config.toml
n_experts = 8
router_score = "softmax"
balance_loss = 0.000171
balance_bias = true
lr_router = 0.000815
vocab_size = 46885
optimizer = "soap_variant"
beta2 = 0.95
batch_tokens = 65536
max_seq_len = 1536
Below are experts of layer 7 (counted from 0) of a mixture-of-experts language model. Rows are named gate (a neuron's input weights, with its number), up (a neuron's input weights, with its number) and show model dimensions 0-255. Each number is 500 + 40 x the weight over its row's rms, rounded and kept within 0 to 999. Numbers have three digits each.
Before each expert's rows: "comes after" lists some tokens at least twice as common just before its tokens as in all text. This comes from a sample of Wikipedia text that the model never trained on. Tokens count by the router's weight.

# expert 7
comes after: "\n", " |", " ==", "===", "==", "."
gate10:514544452460476559466569504450554502518582521504478557513532449524490487570412418495500492463446466482510486504500490509513600500514552477480510535513548474535497413532501497489502492473485438485513455469556450483498480438499552493473518515517534469484566504541529529479502511605480536486457490514455429475561521466468520513520490474490538471478460520586467443516471542522547514487471487488524526516484479502535540447560535489511579499515441544577485468484406405484536471488486508432440480438449485523516528521553465482435471523509447581501507468534533545523506503415489485467487468506462568542485503458433504500512467518496479570507489496471509578473485515499528430461512500466507461511535516458505543526473548430524455547508517440534506467442434564472497417448513446
up10:500473487478495511508487498500560515585509527488483416447498428547427501525479437516494472523523448504482403507475460516495481543451518459533501508601428521560476428467486529611399458517552543515492474587494468553538459458504488519536457500402478486519508476528503496478523553540474537549500533463528483478531443476516492498519495489473500494476483557515515504515574502498556517557533516535466537492481514534506538486540513520570486484544481582566444576474522518446466488530458474504530552470468499478565500491553517544511533536417552452454516520516443470479565511529511581506520475476460554455578515557472420518531541502491492496553538534523501569394487522459507509562442443458547537549494487606518472500499523477500519486468452522480464535514540542432561491477478489
gate11:530493473495467490509507573541447461503592492468556523490502518451547477440569548473531506536436474503485524482445509465534455493485493539514439521493579512477453517429629553428610465542494494547509555557554596533493507538516488521593513501558490501498506511548467462488491476469528460578490490516469548470473499599522474447487494533520419418504566489440504469530548439532493510481529534501498510500499407472484457512498454528511507516460466528480542558465470514480456494444521534437486517461530528515428492498490501423458611518443505502579564470519484485471512497439511459535531478560549558427399457446495521518516524506416532483452505481479504512547583539515502466476542430454497466505563507487515480496493545525523475429541479525552479449469537531451536566555489492
up11:454557490583554447470472459544515542535483528494495456441484487461483568508529507513504512521564527506506509615486484483510522492490465458570488496463444494500485535472430494541506516498510460529593492535511477470401467485516541444431457499456517490500485501530551531431500589498474559479573489487519464592481543476441468480454491465436563516509526522531518541471477647523454583510501446474459538499486601500630477527504565514520532519533516543553450453493501527499476559548443522494464509509499467473497521504478560519555560483511513489392556496492515483516492572543520522452428552384448454552559508590513514530525515444519436536486548542542534502490458472467543555555422496512508481524477452525501474464467444604526512491481547439518558539496432440502490454495495512
gate12:540448511511455515497566465501482523560493454464449592529511502488466502519566539501499528477537552505541525435556510475555500564523475453484483496563485526512509525443505485486462554494508515497560471535557504440420555506399488536514464561438544519511520459538474523526495489547553566514447519469447474495467487362462460499511492468561515522478450539544467440510527486441468505461519483526491485580465495535469503515583497511482430530463488524516526482456481589510431473513516521518505480495497475494496439504500592443538486552430476571524563492488497480449486546535479524428574505525465593450456480469531524481462460491446514472490509500489526457511466567517507507509428515428516527557540534517481457508451458446424491539499562505539580553482495486401498517491443467
up12:509449479520506516509526479496467462519520474555545491572517523509566458485503504546479490526541549474497447401533529533572518478511533524489516493483506459570489453454435479482482499526425517529413507436499433476465602502478446524527459505515578519507535550541518470514594505527562536565424514502519511490524434568520453496462421519471484520474462530538476452552453539552479509494529523443577504487415536471447448522478538482509574528519460476531532422479546576433485492543490452475420517489474421475490494553482507470519417625407514499491544485559499492511429521466458537513522519431543543467533455499530490495536559517426514527553485468487587521531467561510477481445581511526507460560496490473509512465496503476445549541386464456526553473502549525486485544549507559
gate13:554499529488481604544511524462522531556517519502434511419515532519480599582493511458541487430505471541492485452502485486539477425471527538491539503541451464397494468532522495465470503449465505479515564501487518565497431496413396510462472536503445481511523443497474556451501421563476494494483472491486508397538483538509503520504523497570474539494545499471485503480497440457502508457491544435455512423458453520491485482506488550465518565494504475549456525516401537467478465451538470552551501479526527490504548492547486488550516471548516481548571521471426533503479512482541483490476508554415487504534472529557493480535535448486423500578504507434503584474448453541494471552542529480502494500474481447492487424458468477539469590510490501475501467523535494476467527472490457
up13:522510550448527503427558501484518552453511463508416434445461480554466487470438503551509480529458476575512524523554487489476469494455435511512526518485508489462529490524532499528461589504517522480611519475540522534502464583460530476504480522561461450464489503475434543532444533523496509528481452493537479520514462489552510503497426452492485539546542493443434524540409480615506600527591528473486540515427519471506504504404469459503528527538570528453488506496550447523505529504479426546469508486538473483444489588508502456501570460530425497417554510460497455487485476580469464458543493492454444522549508536480501608467551377462457491478454491503549441477458491435508557534494523492496514508458550462522501433505501502481537486474456395463473558511497526456495469572474524
gate14:500605458493485491571536501485361471441421499464485548498527546550439480587576497496494593515412555486532587519560550584536489567509501410512505594455454499474461510520471516530483464511476485495559533508512461540457473478404474452446453475532481451427543606511486468493459470444542514532501490580510478473497483476482496523486500599518587541533545445494489445512493498493498457458533501428461571436487543501491532456489490538486542540505533478461486548509545504497470492479444509498495456502512535535493486516447501491501435493544464521490429492478452525494499453540455492453535532469527491464464558433468553510484508520454490550541522532470464463539451452476534466453491531540506484507458491505467528502463575478483526514511467510468523442463534492644469523509472476
up14:491544429546485559447440425536490422478458478531536528525546466512470493520549475442478574539437470482477522501509465523500472510543500463482551518427479530497474570536466480591436439479493542483504457496448471498519494493451476468439545519484533477481498522467481516463428457428603508545432515591509459533467551537541497505538463587504541542501531492487495504438514485503471490452535505457508500485547497465537538493473511487530510459542497519451567537516571502492440474483510440510498420427447521551505515537523500502470491527520493567503491580434535546532477477512511508403533517485525486496521492541529521570525485477533508535478532489510417576512521450474467472448452477534454534578482545417495490507542502459516514578539493482468484497444451513564426485460502551
gate15:526549568425547458537583480518416452479511475457549548467510483431451463516657485554439544543459527477505520546463463519486505459511490478487547528549503481505505478480439540449479500513462501491432490502516513531466546530501430509501444522524491512513481483491458478528498518441433538536418596518575544459577534518416411543503489496493489476470573509502554470526543460475539491506529501514442529482471498472461405422517488495488556540455498499500468471440540466545488522466539449526551439511519540484521585453505500488537524429457512540482502496535428530485513463436566515514493436501460498542544453572540409544388515458482539497512535529543522490510470495542537468548544506489582582537361504471432494519488416470481470477543532532512524457545506514475464536579563500
up15:570510420513489509577514474579478500544453440511423549490497479527453570514535526576518470516442521510500496498428517556459517462517514530521571508493519581451555544476510513494506497516493462471544451537552444425470514594465521549416553567470519603461505512531469432592538502455562469511463496454486475443476532454489480519493545481518489560496539513497502457470538500544499498524557485495518536547491526485505458480505490486492492527453432494533546502523499471554478489497539458516480441490440491496539487527499468486470602490502544456414506436499540548532522468538396445535532521513496511442441503491529519463525505439417486494524479510484441538456482545475477524438526508422429517481431494449513484508519487553503452534461486499467496552438526501479486537535452530
gate16:483522423474489418498508533476511460517472517524522600543526421458507505502553484512472527523445498465472463476452524521493529424534478522507460571477571526492458601440454463483526524503556487513556554506480573479466518528436506488535514447454497506479474589531484548462541497530512453499489515470496516492464560445556459558478520482501490510476516521451505479503533527506482498527500594470549460512566474519431528601488410389533487518519544498499499418437530463476509528452547466452493470488481502483431405489506589466504551462498455507530507533439508542401641491550557478424470535492530478551466548503508527510458550488463477457529487493440513471497566536540468501507484469493500403543553570576579518510473537559518502492524520465512498541431476494467554473505524490
up16:522551552496550456501510492502542476493569538521490501521502459495492595541521510518540506431477472447450504553537463470432457514467533536461448442504526539482527540482492529494481561437465496563537481492560548493490435545523517457502509530432557526498423497465486500531488490510549531457529462466504450517460475498458454467444487469550434485568508470548492530443521578467470478489533551528496509446496546514560490593454453503481528502463546520516521450521499468474471539483564540542537508473502538494484568512469559496526521482513469479522460561489553572497475519444577520434574517495409419545458504546517476580526496527541534485445507476572511575452549519457482407494460510574547511460441487473563546469478481446541444488422485498474490526475490516535482540596494534
gate17:436510495534566517554499477477514545459543432468542499481529511424468528484582539478522521451479475521580507417530464529559524442502463480460442455544420469479447500474442464531471481489515458407463524463500456541410478452426445532519445468499543450498545456482512500518507531539538572447491485499558481445454487518551497465467516490573480482472472485412518471547489559523521477482478526474482448546395504430476486524578449546456461507447490565556533517518426461516578516554441591418562510505545458462565458532394489546521535481436481523509494469531484504516488578597533505432493513458558478425547507520528439550487494489526483443485477457497504540536510413493507538553504533453492504476467507488464500456548530545543445425460471518495514501520472475489486504484519464
up17:461589579437475436503527531562526458450447477518564475576464484485462541474486545511464466487499444411458535455474571464459512548471476531415491530519543411519511554484538444483525499456495533464467502498497513462588567535550512499444505505474460532500492520502476476446430497507471449514561513547575522584528487488505524517510563479545490511544565534522462472532480498512507516530475478489438447421534530475494563564483491468524487473471481468464535529455547451514519468545433505521463524489501462545502501491489476493477548519537555428478504507468454426447570494482457501522474491544500534455421506412474517537438477452462497476479487515503470477441520497503509539454512470577567449499504479514461584551485453507442545599589502469444454481479489584535506449527496538

# expert 0
comes after: " |", "-", "|", " 6", " 0", " 1"
gate5:483515470528561535590533535490489506490544480502547452506537502492512547464535498491437511496520447496531492552472533498530548597536448514484522513493526481449522493465505479510541488462524484476452570481502440572484469482516480555412506483554489565543566493505586530480567496543448531424493486544474534450490437497484480456453521484494530458552531521514526531432501525464501495464513503541500580525576540515502506566508498558506518470504438481480563477457398464493451475476572458464509526446520491478458605448491496478514499527517488538469545506422508422431422482532533465523502469520528539535505468502545507476448501547494525450380498385487537466505445484494542472595624504471523445432445485568464457435434455512493521546499553499498473500509472473556452534565457535
up5:565490479503483415469465555481469484526496477526536510453500505553511482543544477545557501577522477425522512490462486524433459600482477460544424533495457515494473491478486486442409423510499474458485552547541511504532504548534539528524521502504558533447584485564506531470506430525524454420509490480463473502503423440550492527548524486534501493484459543474505494486553524492536443502541468472517511469473529514487497513516501471469483428523468547514606452502483469535518451431439504499459507577476547557500510564406484482499500506503539416514390536336582462473593549477489542494611505581500520523425519526537520479528552578565473496462449483498520494498435573483550472505533446497502500402462435461484492448463484522462477536481564516463552478482512483549488485561445411
gate6:495506467502510562522509466487596554427465557466492562456436564552518462551490497541468525527495505486431503578508528561530455489499519538545448536537494560481457443535467477413584459516466562481557532552495553523387463491489504535516394510449506433488496518388486555550440516498503503513527509494600507466491482543540470431502523455490478487488540535460476466477500493509484553514506504496519512559447547483454461525438482507472556478466484479516500463440544501473515482522470557536556563472535589483527428472568467444546501504480555557550539480536588530478435493483446544555457518525450546506509537516496510485428546506502458436519542445467513553561545471513509509497604458513475418549395419527545502481501527494577575523466468511528555481483555560435459503523486519
up6:512543484493481506472481477574508527539571531588486531446534463489464492459509552490514467498445550521459440578445444401546543511563444483482467504458481469530478490466472503520486504450494476480449449480523457488565491518500482527530490467491533565528551501517498519484520516478517456437560555502491521520504405472547494505542434513515491514428532451542505554475549461478504484533552460436445545410584455495516473489543553503456461500534554513446517490510484495530567525465535442482544471525343499553571471536494495511490441521487534496481544580429472528458478391533513442555530472503523463501486532484424538522563466611463415486438468539503578419467504483489486474423442525430479471470513531534479542501500470502576498517536491457567491492467513467497536509521497461
gate7:509515526483431591446479432488531538480533416441527548503524542518493485466536480495488501528585497491496510500501471425470433535490506437463476498482543504520432457501482498487505512537469495534470510454561558476499503508548524487488429581497495453462510463519449449505479530469532529475490449503524403599575484473548493534565485465404527491514556480486596501525519462499543580498535500489500534501466521509514480459483455529393532511548455539451531437543487551447508500523499445567531553583493483487454598491503421516440532520453544525479483518418391464464479493530465478517535477437502580524480514484528470470533472560517462485539523501541420576477544517536410483468502486507495525459445455461469491533552506567469477473493474442575470499523534497507537440467469454
up7:544510529417455494480558479471454479490552422465536480556504562504556451506547510536441490495475487474472423488459543512502452490439504520541429525480546513497541529507545560437535538485431481433488547494406528472476518533562456515482419586532487484475492473470560465507503504454484464572521506472468516511437494508488458573523461530533441474481592519555535580508486570552506506511457494550443571491506498500564523459514434540485522521489503548438544459482454473412558441504499465540570485533475479499533582497553414490491500502516537474501508461469474514492517536534328491524553571452495462508511521527426430555424459453461510541515519410520455497501402490528535498458527541520533515444481495540451472483480508528447528558530490556479493557482487468532500528483491556
gate8:535474493484528509531509527470468453463536521514579520554483550458563439553476487552456423491520506468473464526474513521510481421550493510444476527557562560506446496445524545511465513483490459574519541482481507502537526473535501543498467538553511551450528497475544472513470456471489542560495450508505529426488514545462439495532450583506550491514476489474536485486473482501430522491503490451466481489380598448435546560520528470497485539510462483490484453506469503413502490405458523514436590529482447486527519566492514480459572573505528496441538503456556536562456429525492485452499433507539556548496542496504483452474467482476489479540464513539450522506545531464540575453437475508508413522508469468479472514529522487535509520536551520497484494578498530476532508542476548
up8:444490487538530427520521520529520521500432569514502393425482562534500497432546453544480581460447470454557443517524557513476492561537449495418443551543479565483477461474538510528472507526516527540525492420507549446549540487501556533486497495382468522500515480497523553482545455422525510565496496549567585544551500539535505439503478545550501417523501545541500510471499449505489488483464482494441484510471510531447481542415524458564490461465532525501441507530522494565501465430493535495495564455486506482483570558492486514396501469522419481494535540554447532482460464534435536472578564479469508477571499595505525514511474521544488442513522455483376524521530500533520504477514500534572522500487539484502458437537449450459520473494457449487428491511486523463515529436505473
gate9:571585514537513508517525498499454492533541477478541480536518436460475546476525489551498533473488491545521445485528491478524593499503474536515518477486435453501463456503491455415477517512539486521524555554452464420508503554490468402503442483478431485548448445493529474514486512515462511475514560481555481444436521493500561510538475563557539513518476518561455536463465463515548495548512525469455493534480478488432502506460444503554530511482484493562506472524382497482517560481554519520516568440459534607558480547494488520546503464493505561500528423524522478507530443570546533462474513477485564556489445572591491453525520524487428549503506477494494514490558528463478468514466501485523426494491583474500466521413539496534509538395446491540535503560501497434508525501512579
up9:481464463532520510507537492495510430479519538531453494542554569501462425471548477500504471496519531527467553513489524493528435517563500577510510505436490517519561439584476507582510485555562520447604492542508421514554523497527535489596581530565532527552521465495518578535494465467573525442454522497515537502553512557446526518492437513519539525531536476552531469543460491487512491531539537537515498451526571405568530464475485574530449489526474501544504570498479550480443463539512479455529493516514527498505557576510518477524467589497505506485525498449454494521489510519528442556491472513499490533526508535529493578550498503454549489514465457457559461458450577489529519520449496567450462443506491535454480481479512524535450518560475463455437533513489513489437531533470560
gate10:507489474519500485438516454451514494556456539474546490539485552491440487446525454497464445493438476486489433499477460504544473504531456477484590556504397502469419525544478499525506486510485442529512564471542505415485423483588527506563478547490430476402462451515483494456531520434556404520495498548533542516476572506520489557504491533484448490487444491507511448486512537542457484484507501531585542469470416512554466441441420566517549515482485502570450498507515526532465482586456392522530585481474542534474529535493606458535457515485488513457460554523549557527467513515438461534510559542500480484525442516500500476499461498513424450536486563539534511486530455502502451422525498490515501528559536474556505420508508487455476475553565509527484457552425561466459533467505488
up10:534490531515486493513532489447494463543529539428510464500534501511516455438532521498457517410528416500437542496508456469539502460578477460490518524568443499547462523538533454521536458531565479437598497469500551470594569491462584464558490543483460479498554490469423500423464591485482480516541450442499480440510458495532562469555510520546452450481494518556525497537454501488520423501505519443513444449481520449579504491521512517530582486582487451527578584474480557431548486502499505473537507514602536526526483497506550412495549535493464518540529450431504539522579506449541443529547569549507476530560481490556431530502507425506470495539487523438502492524461446494430503489537437507488512527482493465517475479463587505450555498443449550613518502464468555554473475538547518
gate11:474503418468500668522540493564444511438462493463555451478537506457496560564575511459473441486492561493479576509446488522484466488529456532435545458511458522509561495552570486493580531445469457554494490502440550527571487482422507521512455575508506569542453515531456450492507510577523526426528554455408526533576559542556477519485528440462519554577566459504456568472474488534484522462489484535490514501476562523539521502485464521533465497557489543500552562466552515578470503573561446500469489530527482486557511496541554531514480513541474518490520446458449468521480476550491511486498488514515480516522495502460474536497514481597500554503505503459472497421490459492482544512520516468514512452433502504494495506498504467516446490544485488508415481538472436444522491474420520
up11:471550543515544471500462473468485509482490422502486532525438532496533501364504487529512469574492460519440521536498511515556489475547517505587544506390552507573525437543450485499566411485492463527462576531542547465528530478514422487464554537485554414546463465465522516519526483476559551489574494495598521520475532530549503482404457486513448529484496532469507509506443576506463503451469480514449557413505450540524532529518544515497454508563476534537503461590444479470413458522492526564536512514450508525503459406487528509512496527476545505486521540422460479540501499550461486556494435456499485482497535420519518409556544504533560452523440513459428475502562531563474488448548555488477473539468485488467477490543537497501498508521503517512481488476518463461443457500557470
gate12:529451487473562589493497495461460538538518539524516514489513550513465599454544498525510524428454467497498566520486417506470515571610459486476552400443553568504524518455482478544517517490556469455579548496470514494556415548529532487454575485528481540451535538514510489435489532502457448500501500506467485533494510463477540480571545482471532620457587543479576442510456543431496468494516497481512477508437524535475512510469559500563512442453420456528509581558555464480451439475528485544435402479529602501528516528537492537504427519550435492511503506451528473484504464574546519505533497459509448494499556562503577477603478474463490580460435497488461497572444501453484561525505462565559489545479436487430516501509468489426497554496484492548439462476562503495528509500479444
up12:426424474490483580499526489472517493497512486469511517542526521482484541499531535536506447480483472433567512514465473520475483499521464516527596389433485480498405494478549511517491438462492436499546548553474483468488478483455519516511595466473519542486457544531401519531468551481534476460547463512468486500529527537477538504487575415436493578497514553556477492566532478562532546505519550454463456525543529537465585509528473485541504431481399458500501488446493458544462448544428496511459479506483556475506474506470530526527459477503508513546491497502439544491484476456467442593461567557488455490564485524552493515531435546460564473482468560512500410517470435446500477540552441554490490470517510496526492490549430548487493470530575539509515536496539540526514503560498462

# expert 3
comes after: " the", " The", " of", " in", "The", " to"
gate9:521439567470520473482566445473507438423538511522481405516490605510428453491519511469513501462546522565512429532516474378567467508520538475528516530431453488570541498556497475461515496434551510573545532464492484486484507549451515516478477479473467469490489518422467475505499458518408486502537533519491526493567511477529541441515488554528530460484551482563496468576588511515468561523491451495530579515451473478505480534553533451457549439515493504538553527522522529514510433473526515565447481560519472494431486556509464464516438534482542504470488488527467481482469519485494467489471485573539500525518452582491453474485523516531520472408473492501513482457447456565556494481517501522496615439523532568555515568485498514464536417492456464480548500454529523519537535540511510
up9:480524533538463399490461499553525477476503508450531451512493539468437373464509541520466475514598452494527468479495445481548538498514526461540502511489489525492527498527467550497519409492503583547586511488494533495498433474477507523473483550481473506470430526484447495482486422481477437485487461541509539442532482484470537538514466526431494484588524598511532531546581406476543546506468481427519513477518495497548556494511461459508577507491527543470516495510534582460501452486437542531494520485443483551516513466442481493529485509509538455575503441420504567518449521470517484445458462497476430507480511542430478505527539532586461533457435499526519488540509468508488453487474496479521476513499502505510498622519580506496471364535461523473510510470444547530495501559495544
gate10:425454433509451497541491473486441424433483465502525481452551493528456552477498498479538512571515541496461490556563513547510532571461502511461453532492464506433521544535548519481481513535527520540542495479532448522547533482494495452461442445509434507497452450514562500478538605476472514494495466533559513528487447535473538462540474492492545527528409514538471497496528595514477498510428435555486477524541447443447547460532513493506504460574509561533520480490506526437566485550514481530569515594469522489516563452495542443527471541542512499571459503511509499457469422517525532496575578424449525467466537540548517448529561556505487537481479509500531503586474551471518610521517509492517476463497524488557501467511540476506518493442521449511497505492545527508528578545483459
up10:491540512544529459513487539523475505456465462511504495488541491475488526451536529442479524495557490401441504562465500563519502492496527521505480508450499534516487453527568464434555479518532470608422565509570438545563495486563471473492481448547478501504469501565550498498554576541563603478472429508549575564567569459499505502504446524561478469521518514476489556491451516479530499504557465458476488576517488476445514421489497437523499489507477451486496427545509467475530493526446550504552497550480444528516541480471556460475440557474512527541551561467519519516499423475512467505571533492492469430465524521518496540531567564463503522489517556524458541520514546577557451525430539447528446533492493610604453478510445513435549441498560500469500504485519511456539516505550529
gate11:531481449496450540497501578505527474495461497494496518468538439586552484521527472405470528528500477466534462452499515483451451537461499518523490458510394524531563463535580482472478473511490483530421545546410520518419506540534575534483469475544490466482481498447567518513528511460430481559493470528480427452537592523471484516519497468478420536516515527526573497587467499522506488472476519538482549473483507472482462432490466545507538412431454484478489508481435486478491514516501401412573517556527534494471543454529425487552542481523478564411576580510542509475419478505502511484474427565500442481495517527488414473546456475520453508523506523522439489492501456517525490543511472485554511513524500511518506442487475465529535499525578521455575446590467511580522541531463471
up11:580417501517519494505512514614499541483458500556493460500485435494542512501490494488492522512521495485488471509514538510567542455493596480525461459450501483527456457482473573492438576396476473446473465417490511468505501536467432511468477522540579492529538548571473555492420515603450490519486511481510552494461508542479458463467502484515503545514558443543426511510527520519498498470572460452535488560480516423448575550486571511472428520556557547525479502522560518456458451515465474478490504495501540477469488556468494436488489512483594521482522493552486508521381438504476447498495526466500487485565532450525555469461506459483427443536490481468465524462569488469434570550491480498462538487509499501519502432550538475457470461385515480539441437509495527463516421452478412
gate12:534536511486531513592472570440466532575566479540554504605542533523503511409476511527488491544517444516498430578485422465492508555525446473520472483469472490447526531505459517552561551528452414512558504519462529441498503505494520520469507512468506458449547516493438538491426503523482525490400551418523470485465473448485513576496534485562454456526587438496502504549483577525462523537524557502509444456471463486499499493448457440458469521511483451496494569461492510542557492439509519569506453502551473454509436497461505506501466484513511503505512550418477542507452474514572522584522530433556475492490517410481517407491566484494527547502446521504472550509484500530531519516492495506518471481533548486475551488512494512414533494594469471488553509568504529482600428542512447
up12:525366525510515520455496430395451506490519502507448440420523500463482497479505488517565513486455587462475436451500612539553519499466546518539491589532460467540486570549584435486509457493536448524491537528495473520594567483554510549534403499462545499449500511505530511532523490457509462466482513624466470484460522574549508489555530543453467510430482512446498432428513497509491507500476477580485514523565488533554471526546496566547539468542589504520462494433517456503560460526528456464547480525532497525460473485450539567474537460564539504451464527508517485497500505471393391521515487485485482522538489511535470483529500529500444511561539456542516465499503522481463489473485389546464492498548441454573494459446501447595479566488442538499462503475441535532448531463512572
gate13:444426393586397454530517451514551536479502495509524465478507521511578524491552572491574447522483441523509514474558460520541486529499489508497537546497508564460501541508510535495475510565562508549578500515501458470513572509513498536485494437506526551516468522556447488513509528490467540569575455472607519474455517449427546484518439445488498566587520537532551494562514464534480440527531502510450508545516494455484466608485528493480567498508512493495542564485526517499482535509449487531565509467528520458528516489533509511562491446505440483479519500475518450481491415447455494465473376501493473518515517537502518500554447417439460435513525462505499470465552471558494525442476504531505547514491549599500538427500557509535516523483555500531425507535521528489505490423557383
up13:484511475419486478553533524481513610514519542595449499477518540497417464505553495532474487525485516473543540460592496515487461458528429468570518531507541428462571541496429505475503524515533496529513494531513477462475457515552489500496496546411466520503550480521539486432563511571521539479522503570530470474483516553458539575508470459505505524529512563457441575499512457511461533519477536538558475498503488499518521490471549524506473405509460503356460509560517466466532502505441514376531539413547505561484488521509517596465455483458489505531496540524508455461464529469526555490487438515502527535519448492487467545598440455450507510493478548452460468540473432528508477490424493487467441444491490502499464488444474549451447540472494514568488490422500525497537476581515504
gate14:483520443494513541523493551481440493537536453552532528427517449454514505453501528444481499547533530513504442488478515478515523411447473445580491458480525537522565436548492443459463503462524425498459483433427489499492533501559532439479552501416493478444470536512555459537426478470511532487445444560506479503497513544525495553582489518465596468473522463557471601469487432532532518471513465449580477528458585459449510457518508462539465469452503467472477447522504508430586502490533581466508531546498428528526486524448512489572545568462511474501477493593489516451538551457557509485514489470489509553480479499493542479578447542498474470497444487464549484437490453504543507535430452543475473578421505484490451556433430505503498504532496469456549499439413564529490467508476518
up14:470470453476565632547467530528483492491510496586467468472475472466473549533501487482498533524497469545445529421500462548537502461439485515488506519490552512440513503559481508457518467520520533410523531448442473566483468565491431455509458466480498471493537527473494528519491508483470487424514456538504507537530495487507524479480474507571528507416482501458484537496466545528497445510498445532536561518397526471504524486464498505437457490431528528539559545551496558480527455546441590438547554484482494494492541530529520452543456540487525435418452497529500576562589519473416550562509508459441511501484480500486515456545491536511490503458403491428607503487528530531466532470574463545484518454445456520404487471467554546536419507490531527494508488516509460462543488568514448
gate15:513536454580521530428497477495468424492467459466527553536468458482499546488506515471462518487482586483468552494477456490534527460465450495482528473552470582438510442440480462416482545415483482529485395479541558535586515517445530512540519480510519517478497502520563468514509555478411495496466516521539508581509452480492458568562429504503476508498518447579478492540509386469529496508481508530570513517536466564525594512553473551440515534435548478566442508475490474492521480533493477470468476570540524511492557473484520437490446489488592477533566517538542451476523492470520501549496533507474525494481515470469551568476469457439475507517497477505499587495513526540493579506473534470604469453510497507488456553504493488609496543466452479495528498550471474573441469512492472
up15:459503541503534507446532502461504376567527479509450540477526502513390483551496584457522570487488478570478536507482481498534543506464446504562510552546476542458541483531553476463501534598508513483481475492526413495559469490496498520563545476501554481503453493575513427453421508470463534530494517510552449496486489486469429570502494417474495538516518450522494479471430486455532576499453497498569530480547524559502559486447508461549547513472488458494544538548467505421543564527478522433400436498453468517549546468480511550520472476488511503513527506528536511497481505410497533492507455514548538492476485461503514538442444477495491537551473429487478594470471533544533448551472559548505514414500527467514433474502536543489501465469424530456549480544513491578556532520442474
gate16:572456478542509529524456545485577488526498467548465490479500492519489522528481473525403559445484512492510418584503514480426452544534487502444444544484492516477553530473472510488555563515535474494539531514535571505490525480498566532452575419566496511500467461497447493514510465482536507549511537395519415535481567477511509484511519447511534475499466575460551433546554477484481476513468488501455493479428510420508481494500524435448417497499436557513522485502494483502484539502523502555389486500485449503438492493528450530434499481398537451549511529426495532486525405554456481444512400475556483501493542482472462516468552463498567533468522479543488463445493523491481553492520539495521449483547621521542460462507491490523515437503534482558503479420514523468495544493560491
up16:488528524474490445536432484482439475564484523505463524491515510440476473463491501454512500534552514504548455476552515525501463507567472505592532492471346506459462506484538539561500531470427454513508450498459550495524516502517484580508530507505451533512531471487475498539461474548515519471492589564499484508470473525546471503453499502474513504460503461472450420568415465547480570475483469467497517533488495543479560550500544554496527421477474487596439451518501485484507513503429524523509515363529424498472495517513546417477507500542502552547456509538447577498570530473495501479461473565451543513514438501495468529533503541500447490491453525533537460545487494496490519442468606499463581513522482554435445526508540506424433516547537518480469523549545470494566527576484539